Experts of a small language model: a sigmoid router, 3318 steps.
Below are experts of layer 8 (counted from 0) of a mixture-of-experts language model. Rows are named router (the router's row for the expert) and show model dimensions 0-127. Each number is 128 + 24 x the weight over its row's rms, rounded and kept within 0 to 255.
After each expert's rows: a language model's description of what the expert responds to. This comes from a sample of Wikipedia text that the model never trained on.

# expert 5
router [151 136 174 125 135 147 111 140 155 151 142  80 121 151 161 170 166 130 165  97 111  76 154 124 122 133 105 130 105 132 105 129 138  86 149 131 115 146 144 136 112 146 110 106 167  77 139 153 131 118 140  95  80 116 166  75 147 120 139 149 133 122 126 133 135 150 152 130 102 138 131 164 134 121  89  73 140  98 140 114  90  57 164 120 155 104 124 128 115 108 144 159 111 154 111 140 136  75 131 101 116 154 129 145 102 155 103 110 136 132 135 120 121 106 152 154  95 107 133  95 127 105 135 148 118 145 149 117]
What it handles: Past-tense and participle verbs and endings like -ed, -ing, -ated, e.g. named, known, used, released, occupied, established.

# expert 13
router [128 159 159 159  77 124 138 136 130 108 125 121 139 146  84 131 137 150 119  88 155 163 132 130 119 100 137  96 165 155 119  97 138 117 130 152 130 139 114 131  82 140 142 114 122 113 117 114 122 146 137  97 127 136 122 119  84  96 139 134 130 124 146 182 124  81  95 131 173 110 109 120 122 163 144 170 105 105 144 165 142 140 125 119 124 135 106 119 105 155 108 168 103 170 144 165 145 110 141  93 113 155 120 183 141 131 138  77 150  89  88 128 122 118 209 141 125 147 122 128 133 117  97 157 152 139 108 109]
What it handles: Word stems and middles before suffixes like -ful, -er, -s, -ian, as in successful, households, older, Albanian, suburban.

# expert 24
router [173 165 121 115 161 134 122 107 126 131 169  94 113 158 106 121 132 127 143 131 115 157 166 164 147  58 137 150 113 108 148 164 143 105 175 144 173 111 114 113 119 111 145 117 122 133 115 131  93 164 169 125 154 117 102 137 131 126 138 157 136 131  91 118  88  90 124 126 141  89 157  93 139 163  84  99 128 120  86 105 119 159 136 115 136 141 152 157 112 124 121  76  70 144 139 143 133 154 112 139 110 134 117 128 127 153 110 101 111 130 150 149 141  89 139 102 146 130 143 141 137 162 118 125 152  83  97  99]
What it handles: Colons after field labels in lists like Family:, Position:, Directed by:, plus nationality adjectives such as British, French, Indian.

# expert 23
router [140 109 151 140 125 145 121 138 133 102 142 113 145 116 132  98 136  73 128 169 161 140 105  86  99 141 103 138 131 148 124 123 170 171  99 152 133 146 131 120 109 146 109 158 141 130 134 161 110  94 104 157 164 144 107 169 101 146 152 134 130 150  96 156 166 152 139 131  99  79  90 135 146 138 103 138 110  81 137 106 105 172  94 136 130  65 137 157 141 125  84 154 124 163 133 155 131 122 132  93  99  98 105 128 100  87 153 131 135 138 130 108 130 140 170 110 151 165 133 120 131 155 124 171 140  98 132 104]
What it handles: Middle pieces of proper names and digits in sports tables and lists, e.g. Cinc-in-nati, Uni-ã-o, Cl-ar-ence, Glid-den.

# expert 0
router [ 81 178 108 164  51 120 157 152 126 113 158 118 145  80 103 164 119 141 117  88 100 100 141 116 128 118 138 173 128 134 135 100 148 138 159 135 140  91 136 150 160  80 161 132 125 154 119 109 118 112 125 124 148 117  86 126 121 103 160 151 136 144 129 158 125 131 181 148  86 136 145 127 118 145 139 137 145 116 113 128 127 129 139 154 105 122 130 138 118 158 176  94 175  94  96 148 131 111 113 103  74 126 140 159 154 136 144 146 119 105 100 126  93 154 137 123 131 135 111 142 119 162 107 106 144 144 107 161]
What it handles: Standalone number tokens in table cells, scores, records and dates, such as 3 in TKO 3, 14 November, 7–3.

# expert 27
router [119 128 170 166  90 176  76 106 118 125 145 127 117 193 145 150 131 149 126  96 129 103  93 176 110 136 126 127 110 125 129 125 144 127 129  93 114 115 132 119 139 171 172 137 111 116 109 134 136 121  75 108 109 118 156  96 123 160  94 135 142 187 127 114 126 125 128 158 110 153 155 108  85 154 137 159 131 130 130 115 136 104 166 125 109 156 103  88 123  76 113 162 113  87 137 139 126 124 133 147 149  79 137 116 104 178 165 149 149 141 117 119 123 163  94 136 131 131 110 118 103 134 125 148 127 166 115 121]
What it handles: Opening pieces of words like ra, Mo, Na, ca, fa, after a space or hyphen, such as ratings, Movement, catatonic, jumper.

# expert 25
router [103 105  86  87 143  99 145 134 136 117 143 145  91 102 132 108 102  86 158 175 134 151 102 103 112 135 118  78 136 160 171 182 119 145 149  94 143 131 125 136  99 112  92 143 142 118 150 142 136 124 132 142 128 137 123 136  93 141 120 105  88 127  86 115 162 113 145 119 123  97 108 116 137 137 118 133 154 158 142 154 140 104 107 121 114 148 164 141  93 151  90 115 161 161 121 168  92 122 135 116 161 110 167 104 159  96 144 103  97 148 141 115  93 104 138  84 157  98 148 127 120 126 159 170 147 105 152 135]
What it handles: Table pipes, commas, and, is, was, plus odd letters mid-word like forced, advises, and verbs allow, provide, pass.

# expert 1
router [173 131 122 112 109 155 138  85 172 108 129 146 149  88  76 153 163 136 116 109 126 140 115 148 135 145 116 190 140 130 131  91 124 122 103 148 106 109 131 119 183 169 123 100 103 164 129  68 137 103 141 112 102 109 128 129 141 114 115 147 144 112 162 126 114 143  89 111 150 138 122 161 114 136 122 127 139 141 122 106 162 147 127 129 124 116 111 124 115 114 136 126 121 155 126 106  88 181 142 116  92 153 104 117 148 161 116 155 145 116 137 195 110 143 147 112  96 160 136 141 110 147  85 131 120 114  65 150]
What it handles: Closing == and === of wiki section headings, markdown table separator rows, and name pieces like Mc, Mi, V, dis.

# expert 7
router [149 116 155 141 159 149 126 159  83 176 144 139 141 122 140 114 153 148 131  90  94  86 103 166 152 105 135 119  99  89 112 106 124 142 111 165 103 100 150 160 140 166  84  92 126 128 123 123 113 145 141 133 125 126 114 167 182 114 110 151 176 115 130 136 131 132 103 172 125 144 101 134 147 140 102 135 120 153 110 124 130 126 146 101 132 122 119  91 124 128 177 111 109  96 143  87 127 125  69 162 145 157 128 139  86 125 142 124 172 146 146 158  87 121 105 146 105 152  89 130 152 132 100 107 109 144 147 147]
What it handles: Word-internal y and endings like -ty, -cy, -hy, -ry, as in ecosystem, Pennsylvania, synonym, rugby, plus me, Me, Y.

# expert 28
router [129 153 110 114 130 101 137 134 154 155 122  86 115 102 128 167 128 126 157 135 135 153 166 116  77  98 150 131 132 144 123 125 132 129 147 114 125 138 121 152  90  95 141 153 141 108 121 136 142  95 160 138 124 107 104 137 151 185 166 129 116 103  85 144 139 125 112 105  88 133 122 106  97  92 114 125 148  99 134 141  95 142 147 110 146 164 109 135 120 110 115  90 194 142 148 109 113 120 126 143 141 119  90 197  75 137  97 115 139 143 151 142 126  77 131 146 107 114 151 133 135 152 142 155  92 138 186  93]
What it handles: The letter d and d-syllables inside words like Middlesbrough, middle, adds, plus the preposition of and names like John.

# expert 31
router [ 98 125  87 103  74  78 124 148 147 165 135 143 114 106 138 111 141 116 149 121 167 135 141 103 109 125  95 132 113 149 136 141 124 132 104 115 150 155 132 152 117 153 118 139 131 152 160 110 128  92 108 147 195 154  91 157  96 166 141  93 104 131 102 100 184 141 118 110 137 126 114 114 107 158 108 111 145  83 105 172 176 127 158 115 137 119 159 145 124 137  98 132 131 114 126 175 144 178 161 136 139 122 135 150  88 100 112  97 134 142 127 111 135 126 143 149 121  96 172 130 103 114 101 166 147 120 148 130]
What it handles: Pieces like et, it, at in network, Heat, kit, plus pipes and numbers inside sports standings and result tables.

# expert 6
router [143 142 148 117 147 129  95 106 117 100 101 125 149 115 147 144 123 137 110  79 145 140 121 154 152 100 162 145 133 140 105 128 160 138 123 166 112 130 149 122 129 104 133 137 110 133  80 170 135 101 128  90 131 147 152  88 153 124 107 141 121  98 162  99 136  92  57 134 131 142 152 174 132  91 167 154 116  93 111 114  88 154 104 153 170 122 118 146 134 100 142 124 110 106 117  98 158 118 107 142 167 157 147 160 127 161 149 130 123  84 146 145 156 143 125 111 135 159 127  82 137 107 178  87 109 132 103 119]
What it handles: First letter or opening piece of a word after the, of or a comma, often W, P, B, sp, such as When, Wood, Pentagon.

# expert 17
router [104 139  89 104 152 119 136 120 152 111 124 124  85  94 136 125 167 124 114 153 161 105 130 117 112 164 134 110 154 146 118 145  95 132 113 131 142 133 146 142 129  85 115 143 124 101 154 106 134  96 159 123 173  99 120 138 138 157 168 129 129 151  97 118 119 178 121 135 110  89 133 131 153 137 171 128 117 125 130 176 124 159 122 128  86 115 169 152 134 157 102 154 133 125  90 169 122 147 105 165 116 132  74  94 154 112 132  82  65 143 112 141 119 126 106 112 132 139 134 173 115  85 107 148 151 114 165 162]
What it handles: First pieces of foreign given names like And-reas, And-riy, and forms of be such as was, were, being, found.

# expert 4
router [116 157 177 127 166 103 133 126 134 137 120 118 143 143 149 165 129 148 124 133 123 121 131 143 187 104 109 165 123 108 142 111 109 145 117 125 137 114 131 125 162 128 170 168 104 126 115 103 128 103 103 104 126 146 116 142 120  80 123 147 128 175 153 167 114 125 114 119 141 162 130  99 122 139 139 104  82  57 164 131 130  96 170 121 153 128 128 111 174 146 147 136 144 105 137  92 109 172 167 116 120 113  82 127 103 115  86 139 148  84 113 110 144 120 137 120 137 153 138 111 129 109 126  95  79 158 171 159]
What it handles: Line breaks after lists or headings, table cells, and sentence-initial or spatial words like After, In, On, See, over, near.

# expert 19
router [123 121 162 143 115 160 149 142 100 155  96 131 142 174 112 126 117 152  87 142 118 129 125 113 133 120  91 169 141 117  56 138 144 111 122 150 133 171 128  80 146 133 134  96 127 164  93 108 118 128 154 145 140 144  93 150 144 121 111 161 133 128 132  91 117 137 139 157 154 158 137 149  99  76 162 104 100 107 124 102 129 116 123 152 149 112 102  97 128 164 179 156 119 134 103 123 125 164 104 131 105 160 144 114 110 121 136 184 172 121  89 118 117 116 146 144 115 145  81 179 101 123 126 114 110 137 111 133]
What it handles: The suffix ic (syndication, glycemic), prefixes pro, sub, per, and determiners like this, same, new, in.

# expert 8
router [138 141 140 148 149 118 121  98 141 110 113 109 119 153 120 124 104 143 123 143 159 139 132 131 170 149 120 136 164 132 121  80 113 115 158 143 117 121 139 173 105 152 155 120 145 110 143 117 150 123 125 129 155  97 122 133 135 120 138 122 174 147 148 178 114 136 126 142 128 142 125  99  74 143 166 113 123 173 132 114 128 168 182 136 149 111 118  81 115 117 114 122  71  96 140 112 172 151 121 130  91 166 148 157 109 141  76 147  60 111 145  96 154 141 108 153 146 128 122 126  95 135 140  70  99 117 102 110]
What it handles: Infobox and table field labels, colons, brackets and degree marks in coordinates, e.g. Coordinates:, Seats:, Summer (DST): UTC, (LII).

# expert 29
router [115  89  98 150 105 127 114 127  94 136  90 157 152 133 141 158 175 130 121 155 147 134 116 127 133 143  86 121 158 125 156 137 113 105  93 122  98 119 106 123 145  87 152 133 155 163  94 119 154 190 122 106 116 124 132 100 154 172 142 103 114 117 153 164 108 127  96 147 128 166 141  73 186 121 102 120 108 135 132  69 104 130 134 117 149 131 104 130 136 155 124 162  81 143 147 142 133 122 115 152 140 144  88 153 147 160 110 161 128 141 114 108 134 127  88 110 157  81 108 136 162 124 145 113 145 145 110 143]
What it handles: Spaces after sentence ends, the word to, and short capitalized opening syllables like Bo, Sa, Ka, e.g. Sa-skatchewan, bo-dy.

# expert 22
router [150  94  97  91 112  97 154  93 134  81 179 118  95 136 118  90  89  97 135 151 131 146 121 104 122 113 164 120 131 131 142 126 138 145 115 135 164 131 154 120  97 142 129 118 136 116 138 111 144 115 114 105 124  89 179 140 140 137 167 126  94 149 112  93 119 145 115  85  96 107 148  98 157 111 141 163 190 139 115 142 131 142 142 101  99 181 124 139 156 154 160 153 137 141 122 125 135  93 159 137 126 107 146 146 157  76 101 126 148 121 168 147 111  69 135  98 136  98 133 120 125 121 139 134 131 149 163 101]
What it handles: Final s on plurals and names, percent signs, season spans like –19 and –20, and stat-table letters and years.

# expert 14
router [146 105 114 146 125 130 160 129 115 139 115 135 132 141 126 186 111 139 130 132 109  91 126 139 122 125 128 116 139  94 132  47  91 141  96 172 146 117 143 145 104 134 110  84 120 100 136 106 175 153 146 124 128 142 112 122 133 154 135  94 127 117 173 142 133 120 136 147 139 178 129 159 108 128 119 112 178 128 169 160 115  83 104 163  96 157 148 144 136 168 135  66 130 104 154 113 157 130 117 122  82 128 113 127 111 116 126 119 120  97 116 112 124 118  97 152 183 163 128 160 137 146 113 112 129  98 136  90]
What it handles: Short syllable pieces inside longer words, often after c or se, e.g. Dis-po-sal, book-le-t, asso-ci-ation, Ath-le-tics, plus se, do.

# expert 30
router [130  97  74 101 128 108 165 156 149 115 152 123  89 117 165  93 105  90 152 183 139 125 146  91  96 152 134 111 127 125 131 159 125 130 134 104 128 124 113 147 106 128 119 128 140 155 148 182 133  91 135 103 140 150 115 124 112 164 128 111  98 121 140 110 147  93 130  99 140  86 126  98 172 117  76 152 127 119 147 143 135 107 123 122  99 141 179 132 110 131 125  83 142 170 119 139 111 109 143 120 159 108 159 133 145  87 152 105 101 168 128 113 106 131 140  90 124 118 169 122 178 132 103 124 165 121 130 165]
What it handles: Newline tokens, especially the second of a blank line before section headings, list items or table rows, as before ==Schedule==.

# expert 15
router [111 114  97 116 158  96  88 115 177 134 164 147 101 103 103 111 140 116 126 144 110 140 167 120 120 115 109  62 150 150 143 158 137 120 107 134 108 121 107  94  90 136 120 132 114 147 152  99 138 179 125 147 111  89 174 118 134 150 132  87 132 108  93 117 140 107 156 145 127 114 132 117 174 124 100 126 127 118 155 127 162 178 103  99 126 105 136 123 124 111  78 157  99 148 152 146 107 131 117 161 158 133 152 143 115 100 111 130 154 133 110 125 150 187 128 169  91 143 134 150 145 148 159 131 101  98 159 113]
What it handles: Nouns like form, cover, group, record, total and plural s endings, often about album releases and organizations, such as doors, Passengers.

# expert 12
router [105  96 110  79 116 115 153 125 139 106 129 131  90 111 141  94 138  76 123 158 149 151 123  74 115 131 154  60 116 143 139 164 121 147 140 103 167 144 110 136 131 121 121 142 126 121 166 171 116 144 152 146 149 122 123 139 106 138 101 104  82  96  93 109 146 129 167  94 123  95 105 106 149 153 127 129 131 161 131 158 125  93  95 115 107 136 152 143 118 137  90  98 155 161 110 176 127 116 158 112 166  99 165 108 155 103 149 100 116 181 141 142 115 107 125 106 149 112 139 115 151 140 146 126 147 140 111 130]
What it handles: Sentence-final periods, commas, opening parentheses, quotation marks and table pipes after titles, names or clauses, as in Show (2016) or down.

# expert 11
router [117  98 167 129 114 132 136 144 120 105 120 188 154 124 116 102 129 110 110 128  84 160 123 130 111 149 190 122  91 138 121 178 124 143 102 151 127 141 107 141 174 110 136 142 138 138 125 165 157 150 104 189 110 119  90 131 116 123 133 117 123 131 129 147 150 115 126 159 116 108 143 110 132 106  97  80 152 133 134 120 178 117 127 152 121 149 119 154 142  45 130 139 116  98 122 111 120 131 151 132  85 142  86 112 191 100 113 135 137 145 129 124 131 129 143 117 100  93 163  97 144 132 118 131  91 127 125 165]
What it handles: Subject pronouns, relative words and conjunctions starting clauses, e.g. who, which, he, it, and, plus name initials after headings.

# expert 2
router [111 113 112 113 134 111 112 105 163 112 148 133 106 108 131 105 110  98 140 150 141 145  91 129  94 134 135 104 113 170 167 183 136 129 130 102 157 144  91 153  95 102  83 151 160 134 160 183 127 124 129 126 140 131 105 136  99 143 102 105 102 151 116 141 124 146 147  93 140 115  93 109 156 135 126 139 157 155 128 147 134 107 108 108 113 156 138 182  97 157  86 123 144 157 124 184 171 116 133  94 144 113 142 130 128 116 137  99  81 145 111 105  86 120 115  75 126 111 152 134 126 116 165 181 145 114 135 124]
What it handles: Articles and first word pieces of names or words right after in, of, the, during, e.g. Sierra Le-one, rights, the Yamasee.

# expert 9
router [114 154 152 140 144 102 150 113 125 180 129  85 127 102 133 139 105 126 153 122 107 150 125 160 120 166 181 139 133 124  84 121  79 118  99 130 108 133 144 124 167 128 115 181 145 150 106  88  92  74 128 137  80 169 119 139 139  86  99 122 112 104 139 111 152 110 121 108  93 108 129 153 149 150 130 132 118 122  92 139 143 145 148 147 130 152 156 170 135 121 137  95 114 114 140 110 156 131  94 111 160 103 171 155  66 133 108 145  98 112 130 154 138 148 108 159 102 139 130 104 104 103 112 136 127 126 148  94]
What it handles: Number words, quantifiers and time nouns like one, two, some, several, years, day, and digits in register entries like #74001679.

# expert 20
router [104  98  91  91 135  90 142 140 143 103 146 130  93 109 133  94  93  77 165 176 135 150 111 103 109 136 138  82 132 152 162 171 129 145 130  92 147 131 122 123  93 101  92 139 151 125 155 151 141 117 139 141 140 116 120 140 103 139 117 100  92 119  92 114 163 113 141 109 113 101  95 109 148 130 126 131 154 143 142 153 144 114 104 112 118 139 155 147  90 140  90 116 162 151 102 170 107 120 144 108 167 102 162 111 157  83 140  92 102 157 137 104  98 107 133  85 143  92 148 133 122 120 147 166 154 120 149 137]
What it handles: Table separators, commas in numbers and word pieces in tables or names, e.g. Le-ngth in track lists, Re-gi-ster, comp-lement.

# expert 18
router [127 135 138 104 120 161 168 141 127 126  82 133 119 180 133 111 147  81 119 107 154 123 111 142 131 120 151 123 106 127 156 166 153 124 127 107  78 117 132 141 126 112 124 129 117 124 125 148 131 152 147 120 145 117 116 170 127  89 122 102 115 160 164 169 140 103 128  89 125 127 134 106 135 144 148 133 135 157 105 169  55 168 144 150 112 138 142 121 100  90 139 119 133 106 140 150 102  72 129 126 101 141 153 172 118 101 122 116  96 168  98 125 144 129 101 147 153 116 126 119 154  80 127 158 147 122  65  82]
What it handles: Endings like ia, a, ina, da plus closing quotes and parentheses, and of in Species of fish or state of.

# expert 26
router [141 115  94 112 119 118 131 106  81 151 146 156 106 141 106 139 100 139 155 140 166 148 136 111 120  95 134 137 145 119 154 103 126 159 123 111 107 129 146 146 138  88 121 144 177 108 150 122 120 124  89 154 175 117 109 106 142  79 142  85 108  92 125  89 120 152 117 129  89 122 129 143 126 136 106 112  98 147 179 135 143 128  95 121 140 146 101 144 156 148 171 124 121 111 150 102 138 156 114 140 108 134 141  59 185 139 167 116 123 135 139 120 106 137 164 131 147  74 122 156 124 123 159 106 147  69 147 134]
What it handles: Initial m of words, slashes in career lists and accented Latin letters, e.g. m-edian, m-artial, Bill-board, S-ã-o.

# expert 3
router [193 135  83 152 119 125  83 157 126 143 124  93  92 170 102  87  99 139 140 134 119  96 153 108 105 131 128  99 128 166 144 156 127 118 127 108 148 118  94 151 118 138 142 115 129 101 118 166 137 115 111 145 103 137 121  81 159  95 101 138 123 155  95 137 122 140 169 142  89 127 175 150 164 100 136 113 153 136 164 136  92 122 112 134 151 141  81 120 112 109 111 130 122 156 135 147 162 155 122 116 102 146  63 151 169 121 156 156 122 100 168 100 144 126 139 119 128 105 153 123 113 130 125 132 151 110 156 152]
What it handles: Word-internal pieces with m or n, often am, n, em, inside words and names, such as naming, infamous, Lincoln, Adam.

# expert 16
router [ 92  80 149 111 130  96 161 147  98 105 107 116 157 114 125 119 158 119 169 178 137 158 138 139 147 111 105  88 134 148 156 147  93 121  97  69 110 110 154  93 108  94 146 126 150 102 172 178 135 139 125 135 151  76 164 137 113 128 146 124 144 101 103 121 141 110 128 155  86 109 164 156 143  87 134 156 133 148  82 108 108 165  71 108  87 119 138 124 108 124 112 158 167 128 129 140 131 156 148 129 159 112 134 155 160 125 144 133 120 139 151 124 101 126 136 101 112 135 151 117 124 120 134 135 128 116 145 117]
What it handles: The word result(s) in election and sports listings, plus mid-word pieces like ip, iv, ident, as in participated.

# expert 21
router [145 132 154 122 130 137  98 134 141 122 110 132 143 125 105 128 116 160 139 132 110 142 133 128 139 137  81 166 149 107 148  86 148 127 115 131 136 135 126 130 137 126 135  97 102 140  98  79  82 124 123 138 118 183 188 130 134 160 134 133 169 121 148 139 105 128 128 130 140 144 150 167 106 108 177 143 162 103 101 107 143 170 127 154 105 117 140 113 157 104 126 126 162 112 103 102  93 100 137 148 133 134  78  94 117 158 119  61 113 123 134 124 162 145  75 190  92 133 131 128 137 135  92 156  92 138 153 148]
What it handles: Word-initial prefix pieces like re, con, trans, qu, mostly verbs, such as relegations, reviewed, refused, responded, pre-recorded.

# expert 10
router [118 151 122 147 103 143  90 126 135 143 115 149 179 138 160  90 129 185  81 115 105 116 136 157 166 171 142 151  89 107  91 123 128 107 183 115 106 126 129  99  78 125 128 134 120 109 119 123 137 139 118 148  93 133 140 143 108 105 153 171 152 122 148  83 105 178  91 124 172 109 114 146 121 135 102 138 115 140 126 118 107 130 119 135 154  76 141 131 142 130 139 126 146 101 145  92 163 134 161 113 126  97  98 117 150 114 147 172 132 118 114 109 146 143 141 146 117 109 150 130 160  97 121 107 172 140 175 110]
What it handles: Consonant pieces like l, ch, th, r inside words such as outlook, Albums, described, plus particles out, through, along.